Weights of a small mixture-of-experts language model, trained from scratch on English Wikipedia.
Size: 9 layers, 66.4M parameters.
Training: a variant of Muon for the experts, 666M tokens, 6982 steps.
Below are experts of layer 5 (counted from 0) of a mixture-of-experts language model. Rows are named router (the router's row for the expert), gate (a neuron's input weights, with its number), up (a neuron's input weights, with its number) and show model dimensions 128-159. Each number is 500 + 40 x the weight over its row's rms, rounded and kept within 0 to 999. Numbers have three digits each.
Before each expert's rows: "mostly gets" lists some tokens that are sent to it at least half of the time. This comes from a sample of Wikipedia text that the model never trained on.

# expert 14
mostly gets: " \"", " F", " S", " R", " M", " C"
router:506516460544489513557473520559533435495537476459488486490466512512532475496516445523574507498492
gate0:492529467469449474515474451604476430521527562489502528481454500479438544458434482491482532469579
up0:513500426484464455526464497571505468517583518450471543443531506526551570472514452478521548461484
gate1:552475416510506510417526541519471526503532476493536499561510522503538439505527503540540498556417
up1:548548492541563459549539547520504479514530459496487518500491427565470553542470519492530533448527
gate2:533535479467514548544557493559481534458514492523536521559517411511469514544485538420448488466576
up2:457469458568439509440449551491449519473514530511484468374435571430491434585524503541490459505451
gate3:426561522528493535419558467493557501440507511512421466569536571465401500525460500512484499527485
up3:546449545473478583477487502527435508498446484493574553463470457482552445416503435448486495503498
gate4:521557408533539548484531459550490537458550457523528419447460480481509422461452523489512481526504
up4:512429427483565488551512441519525582446558509500462445459466476518488477465526571494475522523452
gate5:588489507504441580529487491470461491462489464542524528495537477519488473471498454516502527476528
up5:503550476481456435546476452478529419537476490423561469354512471460558466581443468511446468453530
gate6:563481494500505453500533435603442480574515472504453529561451448488474478541496546482492492501535
up6:485420492522534527493527457556477458462553523498513584497483507551497505436460588538457505512455
gate7:548421481444511434540479445506492466437462505553495451595420494520474528551477547488547507484514
up7:555423459469512495493456448509506498432476521489469497572435491560509516577442577485494579457505

# expert 33
mostly gets: " been", " and", " was", " being", " were", " are"
router:455468499550376534509491556525526505536496502513545526471509520640452435543555526499480513528509
gate0:540484512419492490503476553492440522569463477479495505498467511462489506478611487544480538519492
up0:493514526474496596577443520500466537495515489523549504576482473499563478534540557511459481417476
gate1:536493503520530543516533503548505513532520468524531491486543559521481555590453486494572550517512
up1:476479486454534515522486536494430500460463461507518465510516459427542450470553574548460459424515
gate2:499451486516480508466473552514432508479460496520556523471502460523542519441534480431488455510511
up2:460506521372558481558533507482536474502484482532468495539516469561515465439512399530480473504483
gate3:442503515612461431529521541515475512562446380476461508494476494583510468398519491565468566505521
up3:523428485468503529442475482487528456442555518519508523491521463449496477531499543491499430556525
gate4:552496475488515478497459419484554503449431495529504505461500433512487514489569493483539507498566
up4:505418460491532529558515488572531492477521550489453510510501547459540503483464504489492465455429
gate5:487455477468512490469450502532532449490438522484508491474551519500515502537453475506553504475530
up5:499514483502538463446503577498548419494468483489449496427527552410453471506451536508553486490465
gate6:473471475555421504563562539487525440544517529448528527611479529509570586496499524511479417573444
up6:552444508526489501512475588578513448523502516438489497527491455560536547543516511548454432561521
gate7:547544471528436505495486549525453555523509500496525511540553444485485464464439541501529476524507
up7:498501496486522516529486487505483417457475551528458509473474544507530448465491505526415535533435

# expert 65
mostly gets: " pro", " pres", " sugg", " ev", " influ", " estab"
router:497538474476420472493558439507421494554532588408469500529554512516507409470508474507530514518499
gate0:413519533431561487626494450492526487484471559448459501506571525522485503440424547553493535518529
up0:568472466542495538521483573560494472488547461500517510448511497470500490634572458492466507548439
gate1:549498518432509497470483498514447432537458482409407521495486483553511439458484550430537457525469
up1:508533481510544577503544514484468498492501457444431541460490522430540522533465541461513494461519
gate2:597508521502520532479505446572509562497482547426479426579505462465421482452461477505491491437564
up2:467470523528491536493494545499447514489474488529498542467537552531547505449516568522518478499445
gate3:381526523480520431531539507527494523567532535530481476428535546571467585476524433532498458506513
up3:430551547520558510520509522500505507532468604486491482494457529417486527503536527500499495494529
gate4:414470494427456502571466468499509529585563503473458501482564517486465486473498490526530556468457
up4:494499536501502421540499464431513527549501475441572519463571497527472477534549524535522567446425
gate5:530514507487439434459536439551471448521507520543511536535420487547530540431515427525510523509438
up5:482525481549551525515487497531493508490485472496473567471542444475463503530523525505455402473532
gate6:537461474495540488459448471485464475507480551494481521524505489403485522561527506447604569536476
up6:469487536580553446501473495559475461542432484506437561532494461507429515527481550493479554539506
gate7:551487479466425493432604429515473485549461435554479507409487511500537463487492479430449504534489
up7:550440517553448520439569503467493524507534547487494526433503454517551486492514439434489504500450

# expert 185
mostly gets: " T", " S", " Y", " N", "Sh", " D"
router:505467499533486540519487578500569393473537501432452494548460511552460448470538496538521485511494
gate0:439536502542461466571541498578481499540520489506529506520527511467499519492513534529460471529511
up0:597479529506457454525517483513452594550468496503515446461484499487485519479481462513516554595539
gate1:529485452478560499459467513490525479480521555511533468547531534506545539525573525504538480542480
up1:576525503481538501462498507500464505447505493498519520533448487471492470579525497513526484509502
gate2:466538484486525481493497491530587423491521434528525553573470559495529532553519510504506505474344
up2:453460465531498440497446491499547529513552505517481469487475513487517531538506497471544453434495
gate3:531482572448501509508470484497446546530483514492473494491541535507489470485568399458525537508490
up3:567471536547496435544517492500469492528508533468475484533539490451502467467467528559462486518509
gate4:459548458566470545531488505503386576428459517553547467522499475509517510518489431502470481505523
up4:507522522454436511532524545498410569527467458487488556570518482459522464488519525509463549545516
gate5:496445490500555466450503518452518541520501550446504561440490479494492424492472451508509535453463
up5:477566447481444466516482530586414459502500557474503473534444474522456564533516472551503478489575
gate6:531486540473493537504453446456439483508456576539477515444613523526491469481390466491511521476507
up6:458473558506504531543470479532529492493514559503440410528577508483503580421484445514442502582574
gate7:582488512500492492453488469500417582489533537474506506513456482501487418490510497478486467510505
up7:453539496451540505521477552535474540541446496523464475578581506523483549480491503481502528497537

# expert 2
mostly gets: " player", " member", " President", " coach", " president", "er"
router:553481517464406536466533523579531461462538505520428458526490555507510496509499465472458455487469
gate0:479496513472538518545510502553523509539519542479526509588452556507523409550562487445460490463464
up0:491534567536543484507467584444473453502500525496509474482471531477481531464542532520523526496466
gate1:534530524458482549483552524550507477514415536492459453527534546498507451456497516528526515442506
up1:551512508456487505476532524573560412466492517470492502481505484486468475528493515453524500476509
gate2:485538487491510583435441548464509499477461544548513496552465542463444489543572430549471477477507
up2:519497490536543542476484459443485516462472550483508516514489474477548563512452503475457509498556
gate3:438539527450457531425520509519472487538511522468472480488522519476521429504552489510615596496537
up3:519467460479527433567484536496527528436458520534465431431479498515488585514473459557534510532534
gate4:436528513490476554435510523477409545534445531463499513463493491530475446482523491483462450502528
up4:525563468539511467504538511482447518514483508529505554425416493541509510551507504444466481456618
gate5:505492444458561470485452565480439520563489472487521429543444537563517567415557521487486574502481
up5:479398517500476441475483561519485548553465509468451582504476483466455474562499554472498449455486
gate6:528472521521511523552525506584497526459574532482503511514512460530551484507526445473507550477506
up6:530519481496489469527520402541461456487424559487543488502454543525488464525441530528462586511532
gate7:517525480490481456492549504491534444486525411536482532498434517529489448517433505542522467441473
up7:532515477535506540523454509479424533529474550456497566455536484543479599478521481603484541503503

# expert 79
mostly gets: " the", " The", "The", "=", " its", " Its"
router:504509418516477507498600465519546443540491462470456477491484498550444479467502519487545437537493
gate0:517572434439476481506518493517547410497464535475473508456539467503488380517482560534520523491521
up0:483509510405502489599531480488582554533480483560515505451578570486536485481492418552537517527471
gate1:519569540515503565513562427476506518455601511528465510561465518503425493441446532524455476431541
up1:521454487634510419403415504583475531416495457486575481476508495491497538477554554523594510550441
gate2:509496508476530481535565490467493522536487418466466507465497476542528465495467529582554506483524
up2:443475542596487540493508494438444514550505499513458471469534494529535506485502550539517477470479
gate3:462524450561475476483590502511476507572529454530549404473512543490428487503602492461360463576517
up3:445495454529482481548514503425468538564544525507546473515483492492513483565489531395444416483558
gate4:445580478551516454523554565511522500479495460484520484556473515492484559521559517486500426490508
up4:453584520511507473538478524515422535475514489541487473545527503538470519482509547473506440501501
gate5:510547479561511524506502453552538434526469417527481514516465466468449400534462547494492429511498
up5:484549566517507492497464545446449521495527563497482467487521547537516582448511418552530499500554
gate6:543469567475531507405484458443478489485501468558451500516485557536513545444486494446538485545560
up6:468518573545468500499534494499464591480536591539499442506506417464508379418508539482452516455559
gate7:447496518538519525579552501565520514490523481478468511479558475501446479435464477501434529518415
up7:406464516453511475495497493472478458530471519455503475561447492514555492465491568509527507505514

# expert 97
mostly gets: " (", "(", "_{", " [", " (\"", "、"
router:504476442536444520474559564483515418467507424486465508480493542496523429453490530504570505513432
gate0:505496425539526478495537523520474415471512494512488509481501619524536461491500581548504502522488
up0:473486522509534502477452444451417517514490516527535493468472508518555522379498469430493438489470
gate1:537426421572544408437461482499477386599500502518462472512460438491541545493518515428489464508504
up1:418502517460442485416495518504538548504525512451468498535496596564494506595524507481505516445468
gate2:499540516520391511583437477480445562502511483518487517466496474482500392510432537486411442486551
up2:585521413508523464555504515455521396493490490500534462416522412419472452425455521491577465490474
gate3:509490430466488589440517431485542413508486498503343530550559522494506500507470538573442501527437
up3:526460476513488624419580433493538450528513497508423522586455511517536473456492577593469516477467
gate4:520537497479447434512455434504534491560536445509528518495486591546481466531525505518435551550494
up4:491492527423524532485420483460484532547490491490515498495416496524489478487463405496509506487494
gate5:447564504471398460567459522520473500435567507517510447477533482466561486528513506434495518532501
up5:469629481466484500519538553492426485476421539511489524408526519535496534493507415509520526526504
gate6:504558533506551512482467534597466480481455515523486539490480555469444518498457549521534514493466
up6:494554500436500489480542495538486593496490548507513483502472555516368474521447425487574476508467
gate7:485460545478524526406476544561551427490459474505437508454399480492390517434461540500447521571434
up7:482533511469520577470370509508508469501457501467473481527560521517477518492541467467588537436512

# expert 30
mostly gets: " been", " was", "ially", "ically", " were", "\","
router:404445489574418463498538483515545525521474473453524503508501603559490406547489493500531516546487
gate0:469465433529519461481536507451538438545491467462507461545494512517516447568497518457442470456481
up0:483441440498567508452526497500532507572527522506512511540461421587469524546496507526477532483547
gate1:506550490469468533496541495441541479436504500455485451473532478501443475567448569462548485496512
up1:516488466495430482446524532467478479475463495483456500511506449457469471500458510425578475459500
gate2:474538499467490491523470560524530468509562487439476539541490528517493506490526488482509513536471
up2:448566495449529494533491507523524491587494492481466513521547482460419510466512524507533475539494
gate3:497512517532491565466502520526494507433473533481503548497478476459467528555445453498452500457464
up3:487572501559460588418465466520459529476466489462410482531436503472481563462532492500457477490506
gate4:436454512560506530489521447501483561455496469491477467512493481500516462528548490519445552480556
up4:553570498481547473544454477484561446482424420508511470448449507495542510483472545504526486498484
gate5:467500501537493519502499413471541515484479544494564580448437492449465506525504500506537473524492
up5:456534503459483499469476530439522590489565440505530479479490469503519536486509487498415527447542
gate6:530444453493517542434474411522527488464489542486477493510493456507494491472448456473506481493512
up6:505432453506513492517496471520445544509504493515517513485416541480452526501506523515535521468485
gate7:504460487502532523537467529423508545506514479510486525436460572570430502507477557508410512471471
up7:532470472509505546525426496461520538507500484483509541468426543519533449518506499467476571439485

# expert 127
mostly gets: "%", " member", " children", " president", " population", " ident"
router:467525480509435500509643488564492517437520503484455504507481527506439481529445486503454398552510
gate0:526538508490516436553502473477492494547489479519551488567525473545509488421534496536432497457559
up0:523453508460475445526478500485515471516485410504529439499546435495511530480464528547477505486534
gate1:478563513507406463460532556521437557561566499461497497588489494507460483507553450513514431443560
up1:474505452477456445529511576418461549529481544508528461468503501491486549481508495537491558495550
gate2:460499509467441504447548509465494437534476460526561478406499447460559524465505520467586496538455
up2:411455498541444474478562599502443480504524534502494492512492507456478431414476597486490525556525
gate3:451485549498522473478511476549459565487482540489480535487532501614513482509606525458573507486492
up3:501485499489512465553411510518442504488471449529562461504551546582442536469535456560520435519504
gate4:458480479546443502527474473487484494465575449522476517511506508502525423492574478512410467506496
up4:494488512577502484492449481534502514528585485487466443477479515499445434497544497502472530532505
gate5:473539528541496534442530457447498487495496448465525436504452515523491516486504579551415552582475
up5:543480517527458483547500561530438480435547526507525497463501498476536510497496444389550425531480
gate6:486548522516456554490525509532476510481577614496463515527490447611428463490409397471480481607511
up6:517445487548521463521505520561533494497516525537513452494523486506455560513440478496489480456554
gate7:521526484547448434508553474527412531487550483520464466502485465486432423388552447576527483472484
up7:496483513435471548503558546512482515430496468482505503470539514455595588451491517416520471506511

# expert 133
mostly gets: " opp", " prop", "urp", " acqu", " prom", " result"
router:482495548486464482450575532515484478556567573478460488469554512481460453505507444506555474528490
gate0:484429507524510418466520537503497433504506583532487453553524575505562551520562516437532450467531
up0:478462528544488550574394555543507490441395475510505504495501489506553441487514457437476518467504
gate1:442551512436524454537528487523470488529525463531409482477558531515504519521485528438472487499530
up1:531544487430490486554476563500514537481540501456478497516587484456494483496498558464509503461516
gate2:480491536522492515540451463497491473501519507478488463530519495481561504402551541468459508469500
up2:480488528458541488481430493518568483535534541483537435479525506571488492510571587448501521499478
gate3:509514487533489465389438529563491423508498458469449493410474536519471516454516480436577535516501
up3:477495435410498464571422530572451522493533436498531497561567488482531468523536456505484524536478
gate4:566532488496514454469487545483497497501535479512469520528559538502443438501524451489463486556542
up4:531477450468538515553461535424553467464458539525421546484525561504560546580496437446530446501565
gate5:529480475454466441475461472503523481464425510456526520540472532479502494512528557471473550487508
up5:532506531464553473471563470486512493495487517461440448457571531508510423454565556465459536518562
gate6:525470535522510519447506583529493418470588461515479522430543498531466498455463497488517525621445
up6:535485511491506512482461535498529525469513452506518521473463468497541480515455485427570463486512
gate7:409558522515498470505579434475486480472507494504453573434487467526526528507478527513551523457550
up7:504546527512488512551484460453458518483525523588493532463511511485558500561495514529434520485434

# expert 74
mostly gets: "|---|---|---|---|---|---|", " Website", " •", " UTC", " Que", " Saint"
router:517507413516444494444520502536524490546534480467502509558519519569454539440505554536510510510533
gate0:477530483517427460487468480476513496566534502456491503517481484553478480465590530570392516480601
up0:558510543516479485449487515440559512468503508565426447480555500434566557477569462476456466478531
gate1:513553478487544483471461497565477427513486546468576506490575493496493525488520535549578528535528
up1:568561478516537454483484534536506447453459535453547518503507535537497540498433533490529555507546
gate2:524492499445466546436576523474546500505461518474497470560552506525478536487511523498478525497539
up2:411447481450527474446567487495453500460428541530507497511408526422480548481495525486538475518554
gate3:514505516470522488557423514536500473556459532512562511500502504533534479549557529529446547550518
up3:498502478494530473427474477487430469456536392479462576514526523575498471438507383462434514494510
gate4:463494515514443496474536591535491441467479474500474529497555570489511522546485526510567494526468
up4:475528496537574503537493478568506569463484458514512498575460478546527477464539500482461463501519
gate5:474494491509478481558493516545419521525518435498570543544511513526406488400483513512521501509578
up5:502509524478470544500506540528485531461474491513550533510469434510478521544494488406523566464498
gate6:455518485473519512472534483521478437503469472436505485576517499483462490445477529530418444493499
up6:537501524583458559469459525484497540538502475466448563474493495543512496508462539483494515522429
gate7:454601411494488497461522450524462561452546567533437553466532506460470490452511514453584497528501
up7:513501446535484536540527504470526503571450458517501541611416478531504464494487546520522448534517

# expert 90
mostly gets: "ag", " Reg", " Aust", " Swed", " Cast", " Ang"
router:531482410557442572439466494534459441476507559467418512516437498548492433436432523499497485549567
gate0:458455514500519503514479505504489450480530544522444570510576492463368475470453530570562493495510
up0:504454486517476518509535590555520525525481421517494512505478492461527522538527489504406509558489
gate1:531489484475448495467489465471497593553502506488440509480491536444473515521473569529504487505542
up1:602546530500466466469484494510561504541548513501480483488442434455454561536495511491472566550482
gate2:510456478503445482482496496518429470441492594488491517435473509477510495536502489485463559554538
up2:507527485441561517509478547471480476528523412475569493521499531503465566494501489498498532513422
gate3:477464498506430479508501539479528495487486551492541528540477452471488461491425538568587564511456
up3:484448493500552554528509653521478591464466438518475487481490509506474549515483497513535455563520
gate4:482460448529447491524502582573440606529452504485484544535454524462510460473425480518467350466518
up4:516437477455557444498480584430474514528501491493552527449469489487512461480489546488555507479452
gate5:520509477507444497480557482567481479486521534483428534556512479514533512500569480549533423536525
up5:505568479438437508478509478472493497497443535490467467457504517548591448570590477526481465502485
gate6:494566479414490546500466481531469525503538436480531568506551505433452508529475483501465555499545
up6:488470575535506484573532460557558464526409504534468460524490539519494546511459510563502467446511
gate7:479500468533556542482535479496485473550472520499455519580539490533518450514479457541440554458483
up7:470484478503533466442485579521482502458502584482534552504542432508549512506537538512489521522568

# expert 4
mostly gets: " com", " histor", "ateg", " Mag", " stat", " expl"
router:422491505466439574465540541518561499500541462411415527541490570517434494563466476533576463489454
gate0:453516487506546460406522477485481504491449426477480502455499537456463522566511416540525448530481
up0:531517513521503474505457480467527469521543496483465576497475526467502464492462507489553522542533
gate1:450527507533497545553541533439454566545492460489440466473495541534539504554544522459537476505460
up1:477492531501512515529547534515406520583602518427495470577482501483513450533498474425542535544511
gate2:468501522450485543535497486539484530489530502524506517532541512504489442490502517547573446524537
up2:436510515482500476483465463457518485516480514478459540516585451461466499497441468459456541478430
gate3:517622472428421568566507449551535466446492475484487467553432552501487560482555527525529475429492
up3:536447535505551537519512445455475506607526535458547504453508484535534456446442454520520466534587
gate4:544484510487453518515481486583541515531545521527492451516529468523415529573520450603505528496492
up4:491492486493597431492484493455524461546485479518450555450441561472416512508504547456502521484489
gate5:456475471540479495469473436468464496504449420585497422535457505541521512574482552526522471505470
up5:459508514486500476446515571529480521447500427553517448526494530496551527599521497548509440511415
gate6:438493536529428480531495516530561445477493488540469571473427525451485524470559504478575543480462
up6:521410477558521483479489469512414522493501465528500465510503503505541530455559528512491461466549
gate7:465543468553552481418506561470489494532524494415388449468617478489552515496403557478576503495508
up7:531563462430547439412512545444505505452486462527475500533549461477469571573512486484531567473548

# expert 87
mostly gets: "′", "″", " sq", "ST", "#"
router:544506454539437524539497449544493405426528495436469459517478539538496468515450530556499478546485
gate0:435495482539475472521607482493468514514554568561541488482458502480512492498508476579529511528520
up0:433509516488433558484498512530533507541490437491505496451545522450475508496545479452553552489457
gate1:499480465495425500428519526606562446512533498499538529453550560528454372497508461565554438509480
up1:497533509437517574463501402383487517466506526487476405483461448511544527513474522424511520446498
gate2:505528491418570410484491503480453470422485541464510524521523551464508452513530509524551441525523
up2:489487518465514431497482499492487466418502481518496503520519512515539470425465599558503469545557
gate3:488531447500450436498497476525493436484564497424503547487568581512579501413460475484507484463514
up3:470457524476549539485544499565508527436482543533508469506498478465489462584513532518501481553454
gate4:556466526466510486407510507495486505475541477525513536560536494477483532473509525471494477499475
up4:537493449521513425485464503474543511511527506502498474512541453507523556551525452498508542521456
gate5:517521510491495560527506478556578439473489470425554500566555516503519555464453475463475495479465
up5:519595509467471493516444499438496379489489548486500482598556475507504591475515518466587446463499
gate6:585441525575504502512469498483483554520487434431496478438486433502459490494512532522489440474496
up6:477490488437534485504531560494513464501474473526480476595562527486506523437541514497503496553536
gate7:507556518518546441458471464479475509468519436524491487532469457477464494471461475506509528461471
up7:516477553472539479458505460494544438515519599501485489540581591513491497448498531516492467499506

# expert 95
mostly gets: " JPL", " ·", " MPC", " —", " %", "NG"
router:532459471532423524470577486554446414436531465453432512524496555540507478550492546452490481534520
gate0:585506477451472463425553485480468489517519487514529490505511461477493467495497490482495501431477
up0:454501486468473518487470525528493489404517496478502463516586483485516514510506557560497570479546
gate1:569506541469527582560472522503512501492507414450503487411490461547435471526487555502467470490513
up1:498457499467558461441493490508469500496493517508475472499487531429534493460507416443521530490526
gate2:507467470503500505509541514543452473478530496527480475519506512507523418422537513520518505521471
up2:540553474528452517514571533498535438516509496560524433465586482505525505515471541447524474613486
gate3:464491506568527460460510440539531451428467600466537524490578579473414507544460448462535536462500
up3:491531467507479509434558543471504459484497468505519490444549531503464490447493444449514420514510
gate4:558519458521430575538543479552474507438464493440482522428499509470465566558413497512440497520544
up4:484445479440588457554487442486585544517488544524524519503499491550507441503528541570446508488425
gate5:501502499494419543522592544458492458452481482482448517597562458429513552485467542390510451548525
up5:490464535469534472527483530462511548571542522513506491470477553550459482472556401562518521493483
gate6:492441492551507483515512516509522467517549499498475548511486494513477518505502423444480467576578
up6:514468557504554542480565485497485544541454512503518476500506491550478513489477391463484542541511
gate7:441487473528513461426490532572503503531489424496438497474484476607495505476501520512550528543520
up7:514512499554487568563524514458543512423508591497510454447499522418434541555508501453495474494514

# expert 26
mostly gets: " &", "),", " and", "\",", " or", ","
router:470453503569420472513528579527545449491479471459489505506473534566481427487528498488484479575427
gate0:478476388467499509516511508552516518567514441512507493554572537533537384525506493514490441453457
up0:449492492527496498473533543487548496502498510522511525487540442531573428422470529539511478471461
gate1:491511519536561553504551519496473460501544546455486528481538469468529437493554497578480455463550
up1:585465488506481462462452409506477447525446504487539516556555503523524518524549561500557564498506
gate2:597454470597460486484518506534474482518470482541504501534459444491521514507543537546482493518528
up2:407541520509555523502471524504493554406539452479464507483526542509526421502450504440535534464492
gate3:449467502503474496532514544551495434538512512505475510540460578497534491450507479616467477488524
up3:559445515509438486616529521522482462502520479540506482484454558457591476506437538519484512487527
gate4:464525511542556453538549578487569534493535444485536459495460459585483533542481517518488534406455
up4:523512493479440518489477519467483507512511519497458524501486477506530413447493499535474521520513
gate5:500481512523558596493492470492488392462502522482447551585471408409519485487466487505519469492515
up5:533527490484430467508556498433451590558522507501495467421515442556443503515548502544425524481496
gate6:490485491439512553462467439520591484525486502495512529456419490601523512570425512467543414513450
up6:496525517525504454530534489459539507558546500518491448540568559519513461527500496456480528511455
gate7:536461512497570498508446495531494550534521469524482461442419502530484575521472569518500459440521
up7:481471517583509487507495503500480570428530475496534475502444530541531469521467563599473510451504

# expert 28
mostly gets: " ", "   ", "–"
router:479474463516428511546538530519516453488487448442494462474552540558487471440506496457536472553522
gate0:497537447505477407480550514453455477515522498484482477476486558562502517433535522555456506511477
up0:420514482513511535496522540509515507409495503525491510432483526552494533514417512416478546360516
gate1:472520503484423439449520499533495498493495502476503502483574641575477538505440542488537494488516
up1:530514525539515468402473490403466512540494477582553512533484472454546548500550448478481480594486
gate2:527501514477497501463484467569513494507573517535517501446540432460533465573531452453463412524546
up2:513492426532537532503514533436486532530487536487483496515476547508476497456544459508521545521444
gate3:492531541474480527484457479412542407496504454489443467517451500513537497506481552570535528468582
up3:465529539451474537472451426432493501488521476543449510467465474540592500544465501564430494426565
gate4:449473523536545547556463517549502558499515460427570507521526456420484442577488490429449529513552
up4:528555589461497510438448457467497451530486529496517458438498532516462542587530459496506479552518
gate5:522477485548524502526520494446549492442475567461486506466512511520524530543487399437493473502490
up5:433433487449503542574484512566458517547466469540499469574515558486462466406491602512481521543538
gate6:469545511466408527504595484479462485490528545428476502547489451525442453457497510587468452480416
up6:484460514430545445492454471462597549531469523545446499458508532468549498465467422564510521519515
gate7:447468473493478528517517500534542475512505479528488452524470599561564501535506533496529495537454
up7:541512493478521501558512526485456479477476492492522552544491404497459503508495421525491509469514

# expert 48
mostly gets: " vict", "2", "1"
router:474450416534441520530580583548482503506510428395492449469533522552473493530509518509480454539492
gate0:488383419611512538445516500514480527485527564525499517466494509452538452472508518456514444486544
up0:538430480500467560536501605500438522498557475464516518463542492469467442478537517485431524507430
gate1:455495458514430439537551511488517463491496493501500533481499545476488560497557476371515496494538
up1:553516520480498549479559483528470459514473534422509531486567438500573528574545489501482541531572
gate2:499509501538504459487497518500466449530461435517493479481473464553511474480511524475490479439569
up2:543563430580511497567567462505497487519479505461502486478499480496481456505471496482430506453555
gate3:556520491488443494532523458482497555485593499493496529505473475516492491565539481541506512515401
up3:557504516485482498487501470431533533490568454511438516490541415458529478551541494516529502497399
gate4:561412447516511491414629465542421496518511490492551514626549494494480592480578454473497459502494
up4:531480535530563465520467605527572492491451481482514519492467485432475414466469544526527572471514
gate5:451536474506482547517566532493547485497558484439547499487505397432535443472534422491545613518533
up5:568507577498496550544550542436567562446577507451502533388594510514479460513534458471522499493495
gate6:507454540488547468501503546426457511612463533483493507493482570533450496494538507493527562535431
up6:432457456480507556536533519495575559422518470510472384565454503509565505504496531520559483456527
gate7:473486419559494466506642450450461460496487477472488558614517499529459518472507465541484513486548
up7:472480436499504499541583468485431491488483516527430562615539480538445536524513445554513503574559

# expert 155
mostly gets: "|---|---|---|", ":", "|---|---|", "|---|---|---|---|---|", " UTC", " including"
router:476468463531417523488515509530478442507498472444416443556502533550448450471515515478525476463442
gate0:513507460498506488513426517488499563490514473493466535530519483478472441420499469471496472472493
up0:512478500519533500517523426524476533492487527531539538457493515511482507563471523550525546537534
gate1:483605421453490467504558443493540526588477407526540412454483462565514506494500495466549513489480
up1:530570518459508465548545470522504418586417410472466498572509456480438481499483568578479479534468
gate2:452557510444542468495486465461469465575487536493482513470562479490477452556519484484595450450447
up2:470545462508455398539517581589509534526440524507507506500526465445426526478450541463478398456464
gate3:508497449504518478393445488561499416485486528458495545545519577531462537467546448491497503456448
up3:557526507554514486504425473573508440485496561469447599560467537498471521512505434523520474468463
gate4:531562421498488469540524548585469567485439512532539506450567534446535524465496503439468507540513
up4:456484510495527542471529523385447480488541473464520487566474526504467496535534523550538475448468
gate5:441511458549430443503537451550513530518535418490470486534504456606470507468370550549521514484546
up5:467549516554464442438504501553581527515481485454490585494440549499423438560464498519479512456440
gate6:496476432581511479398452492506547527472481529509521478519438543588417534512517521446561419478469
up6:514512527443521507461478487505540460614477529557495379511470534557408501511495462456546431446478
gate7:495449460509558545521449476467453511520480531499481481475433496505437453491542556548453515532534
up7:506519473523475462528444470427538472508511447523515401524468530499470465494467604460531480449499

# expert 1
mostly gets: " two", " one", " more", " all", " three", " only"
router:511492503485477479544562454480520474482508540508457459540427556546470478494481521538473416526498
gate0:487532487431455523463467539517499498515525472417505522514516483527537504534458526538520518503472
up0:510501513555489521445540475488456534539553454486500531493472591539476532486512442494479512477476
gate1:436494544468517489455526488485493491471534536488501522544406520517503521517503499482520565549406
up1:492489519540434471496456448506516459589587528485463492443484542557477588523446465455569439488586
gate2:510443510529521555475516516538431621490487465546471471564492399440480489423535466470503465488504
up2:366467486394431433564496505490475428488514527482483523464510545487524512550502482513531512494495
gate3:557515553465493508476511548449529506625497491507482428577441468458516469440548440487534517532503
up3:478550480555491414492532459532502492417510521481552570485508507565519498573525486536428516450493
gate4:529551483490517454473433481509510513470499519484488453460573433503506550496564429436512536523499
up4:486523539537494420543507464465483487503471466517509477521479520519563510472461452506431465466550
gate5:487559488532481518514455458491490517566481574533468461530483532438547519481555485531484523526470
up5:487474475448528461483576536504580495511494471458563540460496493494421527539499463481527523459495
gate6:509533532406444499523447463461496427531531532454491557504510470510490520468524439511468466509493
up6:488506500453484498493464566514430474568510475432530541513447513397556501477493465498567491557470
gate7:481448510483457597506576489579559494513500489506520548535528527517517477548457518551462484466459
up7:514508571524512545500542510503551485579514472533542473580496487488523493505481517494482506524524